Experts of a small language model: width 128.
Below are experts of layer 4 (counted from 0) of a mixture-of-experts language model. Rows are named router (the router's row for the expert), down (a neuron's output weights, with its number) and show model dimensions 0-63. Each number is 500 + 40 x the weight over its row's rms, rounded and kept within 0 to 999. Numbers have three digits each.
Before each expert's rows: a language model's description of what the expert responds to. This comes from a sample of Wikipedia text that the model never trained on.

# expert 42
Sentence-initial This or it, closing parentheses and brackets, quote marks, heading markers, and word-final pieces like us or use.
router:502484526491537426508477563453514506486466492533569497528479537499456474429516511553512500532492447430476468489577469548434461434524510471530565521501497530525422524521454541498541504562460519
down0:514515525440517486452490500516461521545496533450538518496503540429517458512519484517520490449525511435483506496477464475457468443509441534502438460562460463493472417446459427609501495477478432
down1:490480477498525548487461422511485474491497461488534531501478522545495496427409510518555539531496487430534485566484558483483541509522554534502535454477495502495516525503411560458465454534512537
down2:435498508498541524552474507528516520490497520442447520518518526496601483473492515540504533498468590535483507470519488445520462464522480479564519416554484528502458587482502447500552490493470427
down3:427493453501555485528510495520557569512468470434447452477528476533465449529526544484501514449508501461538512468531491457483467479553413528510434534516498495516524535433501500529506528529489460
down4:484527512504480528499530439437483417526457445504463512464484535438500528491486533450550484565573534512543550528419559499463545494544477499489520463544504495473486516500480472585479522538466474
down5:517460505431522478454413562467477457490541536500483525466489482479474563531533491510502452490470515532415450532500512468476525466463536562490485479482466560450494481473459450423456573495517544
down6:540533522464491462438463478501544480507435503545412449509539479583448527511523435473499448466533560528542443459569510516547537533440505580464517485463492531529500502555460497518460487506506499
down7:563499480552498505493492446525586525530488516569514415504495465500512501508516542509522521486448571627492547532499477514537486428469560481573482470492419572499453509502498488479551498564544474
down8:535520531504552556585533549506528500534455524506492490555498501442571531434523540479440470458518506505520508521496428507482528510541534508429556481536537480475492435553484514508511543569482504
down9:521553562508526523537526525526485548460563532514542530472518510511515542479555503512513465500504425543533500530500517533467511515511507487467444477539460494528580495558493549431517546412521514
down10:544530508457462516421477440502448519427520457563481505484492510457511476463494422478522471468434567494509522512474535531562498447458510421505479487461593503512541479498474467535513441478517520
down11:418511533439490512547444478449499529443515489494496555498531496505509572370525576493494480480499516422500507488458509506483553522449443421462432517471548493489552509530511444507466511450513508
down12:520547464502577526501543486540495450497467497470473516532464528455561432490448495481457556454524539562484508471494518537565471506451453500475527501470509457472497462482508479463508486392425373
down13:540419460489499442549584531469467474461538509516522501514457486551516546573516437475572521448461550459488500497566564548528598502479485488525486538421467506507490505572471530509527506556475520
down14:496525565490506559433577527533457475432508583490489524472494469435494480381528526503497443464555509458487481489414498482460494547503494476567529528526549492478515494490470502410498505542468543

# expert 37
Person, place and institution nouns following the, a or his, such as artist, owner, poet, daughter, Company, House, University.
router:468491510450520423469480536483558484524497547516598458584515509491482424459498521581457520553460481446439475517519507499521501443512515469517526499512508549533453550478521489486532471543502555
down0:489532488540468504491599499580561505480438560525489548510465465528420443483510454500532563558505497507516547475520457545509531507492628513526500513467500514470492453467519426429476482487536541
down1:492517504452495492543525450507559529490573481468501555475475517447518425506537505521462453551487516470493512521527546485493515531459441468434558504512543491471556478552512519447554497541493454
down2:503417509458514546515540470512494525487444501469508562430554471488582583442531526506460426515445554460493476538478501504529511492496510485523509514555514472446572566563553495490579519556544447
down3:469506480445470510490519465526462516517481519438501443531521462495480480506481448530514524496503509474441494469539515489496546563468462492450585519508551495439495563505547481520438473493470437
down4:505538503520464500441484495469527546469455498416580497532481462466497454531507482470474556505488554489486496437517490505505547473450538466543593560469519452503444567443493561507492533515518556
down5:503437493448588510524529420467520495489578519434512531480466498511588467580496467476456493513416554446518485499480422511451494442452448484472448529459465486460523541425461478531529496515551481
down6:547511493397549528539429525510467502464491567499521495544558529466558519450521539539433401585505492518500482528540517491545532486536472512509392483459496445510487492487482450592535487528579504
down7:506498454506536484466517533519434483435509508429557502487528404534541443491517453438534489468512489464471511486482492513483637467455621521509557503519522544477443566467467576454463459495491531
down8:541480485526449486487511516526515530509386465483572532552438501537423460559563525486482560540520481528469530523550504457575490566535473485499511551475457537470502472521450444494516481526490516
down9:424548510496504547421514543475477429526554489434480456512534501492469544501546491528453553552500486536465507548565566465531516505487443496543514446511517478493479543543518593523433529474447471
down10:496513502489542546498498453546487432529484562522508483513493404480514467571423568524472476481515496525468443532469467530527481465548521525557546511491556543516440506439519564505416481510497510
down11:572517523536511503508574536500514549486496493561506473509516482485536513520500469542496482439539451506482491499526458478474522444481472584473399522529515523490579504508475485477531474477556448
down12:507512520513479468532483554516446543508524466498526501463521516470493571472469468467411446483503523470483494516552427444469427526475506490564530537575440474535486414444501562416511473503529476
down13:462481499490575570555484454464532515446603450569509513501504548508576563542491518401502443493467500575532475466457585546443469491505460519510440498522498504518509518523480545501607468477539491
down14:505574523474531495483433466447577444457502478482463492477524517519502491489509520521475510583387485518476529457485559498466564512507474445505502409574466528500443506518561502501528536490554512

# expert 26
Country names after commas or "and", like Sudan, Spain, Bangladesh, plus single letters and fragments inside acronyms and foreign words.
router:500507543459509458483451566464532486518491514513557511537507543537470441445520496559474503570511451429498493505554464564455471454491502456502573528521466532540450535503451536521511489563441540
down0:481530498531459479614568502469505521463469478520445485517504554541558475531475534457542559526565503571558497553512553535503465477426451487519587534510469542519495512547467526466506505484473529
down1:450575515486513533450476486462518539491519561514461526487523417464441532452472497583455515476498462537502484512475484518472517556489489485417445493594586492517485562428510547464498529507491536
down2:493508514588547490513531499405524473454496454392501471479496440488543535444511491476471452527473502462477515518554514472589545436475465507482546570523563459531536530478439445500534572542504408
down3:504478463499498492537572489504517498492533510489547436501478436544516483544525460489490462509514506460519456547495478511538533413530544521481562574506518483520609452483454493486458460533493465
down4:481463590472490463451478480532508491517508491460448536485541542489510496485448475527449490509457569456484438517451466499481562424542479578415529473465510500515452522573489520506516634517459516
down5:492518564617480538495533496469525439489415503520578516517535470488533499534495588493487495508500486516515510502457430507542461469506521581432435510445575556517482531438534502489454549513507481
down6:513505545477479481400477513430495498538403438483539491467533522427519541482549481451495485491496473554516553558429457478473569550509535412508552516552536468504532456513496490477497522426475392
down7:571562518573507472522447472487489371469536545557465501485524533594477543513503468523443531405498552534546485503488555541468527481477499534502517440497489551481527452507490462480431510418443478
down8:487475496526586509520481437472544515574467454400545477485509514532500476480510496406470564480500486549457498527530482524507498534495432438516508488505527502465421555510494503528527556519465452
down9:544560521516553575499552511475581455479539491464456567530526501533513468519522515509522450557455489519496454516511485501435453498456589510464527488573530579494512497567538484468462556418529516
down10:503537511537520510516597442483507558550510472565480518535471511460493521566451542593503500506525497520549492554444569490559494475431498531441496570438531484512453503482504457483480511533457526
down11:484458489491565497420452487460535511486438513528490479468527576546503491553457530560535512533515507499490455550524461567494445475517512515520479532459498454510470526490544477479460543482510548
down12:481437518462581503437538561512518470501544514565448500441462514490495472481476496481502521484546488541476439489549421467469467453541568537465551530564462545508558482414455544478561479472452540
down13:553498500469522413485467477509569451448514435609468526548517501575481460509502493492499579456460495416473532462483511509544456480539534468484446510527473519460566584545470526449521515512531477
down14:478543528556466553458536453475495472481478464500487478402491525515515461478479445423466414548477543560454490501469543527543523442577491453578512465452448530504441542438557512588475471539502518

# expert 22
Copulas and auxiliaries like was, is, were, has, also, plus seems after it and verbs or nouns right after a subject.
router:509534516477510504480525571496513471536478506537576515518515585514437497474470479586480556540493420502470473485527459491476469516513472402466489533450514480513463499481459550486475493537479537
down0:442492489450512515513484562553513543475542498480518500472509514503457511590448454524516551543508470528512496472527523507418537553484485482493439572522549530487428478484577536451502513421439506
down1:515609521508455497551534492534423502519531493493529543476508488443491472517485475423507507512480433510463483568497408571490504440465467466469454526570428539457570548469448519486488491471486501
down2:517475495477539525504435457476535541424537429484540532478516500527575502510505543525459462513433561443499479512542486499483505463510539410464444469542504564448522508557509499512512502565498466
down3:493484496504493519496480479490479458540465488550529476545518451478476502504500560586446446526466533435542486469492550462495483435497517489519493435511565432489509539462500421489532548514521437
down4:596490543552445538556503512498510470430488583517437511501488501480466475477504559482421477498489468454531474454478418536486447491528524547462466482522503488487516496476463400429533523573584494
down5:548501543537517526498470473484553525442502487400488503503475480568435451504520524454444514441530402528534457515525487528561577470487488597478492535483516484506575478506555464470527473532497499
down6:469513484490503421410501477560543499419494466575469567524512509476440528508596400511492475402414554440551515464500552438499524488504524504488488433547504546509499586498504510484523517562539468
down7:450556483508500430490550604441532489479545484468460469425498534532527483468487427471569525488474466576446489503488453451523548538422514530482514530489464537474504469451520569585486487461475558
down8:561577491537501480510529459568492475513503440537465479600497500413497464487531550565452465473534511464501509519523549465423425464515581548497493501521510512523524499498455545509438545533539559
down9:516470518507530545477469498492502466534544487509493448534532437506497537463428446488524533437465468479489507466548449459521435517494535485500501483513555516500515441555448350464418554509498497
down10:450546515430474504436595478535560495535427583533523451459489497450495429469541467618453548545524546539455481480512484507547543498486490533530513465452498441478430514466529602523493520492487525
down11:495545405511477506529533602491519461502531479481457489487467455478486460391490490472530509518477459586468500559473450533486567551425527458464508573436439491457438496519429495497518451531495531
down12:525397495512520506511466539482453526546447490473547471438490490516575493544440562395487459580549456580496507582520494535498559437566470544493432437496524439503516503511514485515473565505482422
down13:532485464427516428482498516503445468593502523497574486471507487488502520479496598496475510601461428501479504471502501526480492458513582505513558409485499437463498480454538497485425568550480494
down14:495564465499503440519544526489504448418482477544551508498514419484493481492546504484507408502481562508517466515448534487521569586528556476536570491448510524512469492522474481546504517456462399

# expert 25
Single digits of numbers in sports tables, scores, times and dates, especially the 1, 0, 2 that open years and stats, as in 1919, 2016, 3:24.
router:531527518494485454452460602417484468539515480547504482486517545507467442398538508533519477554499428421470505497500514549469461477509516475530567519475491510541445484517419535522539455492429512
down0:572550509535513476554446543503542509489457514551531496438513512505506550503458446613511456524545527532519484457604491480499449504584569530490513483493584536473466510465532533510467389540497497
down1:451390502534474443445486466495507527481510460430499407438501493445457573595536475477530484482550468522478544497512499510466518500540574462519457474489510491529553514514495546551482440503485594
down2:471524455534443546595541453491537534541512510495405505490413483505490503415517492513461491483452538465452472549518371452478464496478493504484395474522495534504460516464431506447522501562504527
down3:541534511517474473530500547515519465476516513541528527475512483489425503519503508519533494514496518541486519530442406539478457534542535589465550477483514548498543518452460533521419472478489614
down4:514458497488454461388513570475423475536503522495511488481474528453454439531476469484531528469458501505435533508505511579431459462523547438516537516504453458504458434496479490638534479472478472
down5:588472513495476499535474470466486495447522439450469521556505550472442551555542450532564449525534486492453480513535436512471486500530508552456486508550541486504530492480481588380477461512468476
down6:589513462504508494529486597420531481536523474514472460456468480510479481506506465485454569439506557489534475499511574535520439547542491435527488409519453547484497489480497452498571497435428473
down7:462529525513521494482491512532546479493453500483498477499419517530454439511458564531481469497472489598416518491507499554529555481497445541510523488554450501498374490550502396421545552534521471
down8:533504471580515519508431567538464549493527468463515487501538472503549512501548525466504525474521426469517552479536568484527489484554550434478483540530508477561571494505529459461529460421432554
down9:456547525519442509542420510498515374421452438431512551501529547463477508475476533444477482539545529579469517551439534492576509517472461512497510457494545507505475495579451463506447494506482440
down10:507545474565536546471476563529533450466514583557485479535480462529441385451455574478500480555397511558486500514415561487492482458453475426479527512526433508529522495471513492512522516465549485
down11:544531523562517434554479450516496540443492463511460477450486504472535550490497546489439572487512459493570538468487491574582475478554443576496461562543533515498617538542542513480465496454459483
down12:571417486477523425433508534425449559490476412516474474444511504425459456563492504426464486499499450442536558450512563501500483530534573551511554448485521534535503508521506533519526460476413485
down13:549472524495552523586434491493517455600487490496515546470523434475530518489486433529521604437500539500471487494523431479480485551457482512512484561538524545486568494508477527447472533538562483
down14:509452565452510462442534467554493502466509443422533442523503467475449576467577431413501402520525513522508550598505568492583497429522472505507470482550582467523458459524468541461487478508452529

# expert 38
Common nouns after the or a heading a phrase, like certification, name, election, station, reception, Party, population, medal.
router:529537538492507449419510547482502535450531514547587480587513521496409419440520506561491486568470496458478466541514510541505486470544482450518534559457492472502410538459502562493499486531503501
down0:511443531506462487575525455414532430500463485546405407515527441547509516516511542480528490492532517544483565489508586467499479453517558479493527447536475550572473509545498492514437528445458538
down1:486459478558538533491522553510482577510627561530587457472506573481524502531505411481570478496515459479514479529465428555507462504522449505488533566477497491503517457455517517565515534518557480
down2:486383476479451478564516435505493474503539546525438470442496458498514479533527490430495518521439517518436485513522463556470565422538487576499500495596525456550486500524465486576519525553493498
down3:486459506557491526491490538566532501485511576452463570477445575449533551590487439434473454438522515431551488487507431432464455478533432509532411489463526479440526485506495534489512487539498470
down4:496554497507535530555572496536464505555508529480545477572480511499525530521529595511559461451574446461450471487565424545562442548494497552537451536520529468471559483518457521541495499499558590
down5:523574470554540557529538451512483498471442479482571516550467511448478492512487476547510555468414534497511525504472459507530492508526546464546493472414463413484440461445522500476423445517566525
down6:472482540463433481473517460471468501492496468482407500516491491539483452466510538522450583464623470567483519484509539493538467463483563472569542447519486545502512451521530547535437521437557422
down7:503511489477492512383478520468515516461496475578490428516521515544470426498488474536475484520525452502526484520504586531488500479547444536513531563447526487479499565475544499525426504532506449
down8:483538528506499522484514439446509489543436434509408516481536513512458537428495463465445532519491464574460557525529557501504473417484551441579503544481491502524501451431459496527468482452442465
down9:537457511528464518379513425513545466477453516593465553435480492529481408459443410529460500512506503495512481514465578527448538489504449452424435504444458471434484566487541522465460566482550491
down10:490519482498488544514539479479404490522544531490414478612443542554544581534562608514463553470566510498488542470548557452519478443503513548470479486519454503520545563532512501530470510471533461
down11:474495486554516571584499458519498484522566552530446457548462575475470584470532541468495478472510502541508518485476487483487404607502489516447518494485514498519485481535473495560452507434536528
down12:511431501483480492444556527534529476514536553595566575442485488507522463498524474441554559565469469562541550488488559524529442473510554445460527517522517500561450479435447475547523521546443460
down13:519475508523522497550499463440564526480514447528393585489506489503472507463568481441574524489493418546462503482598417470458449400491578427531514545485522515517465476529454482548529572515474506
down14:499570466423465488543441470435460468454475488495522459500485434504472487466515561545454517536496525448449526482571509460440463475519475501518546408505467511476544531532547509489447475489438544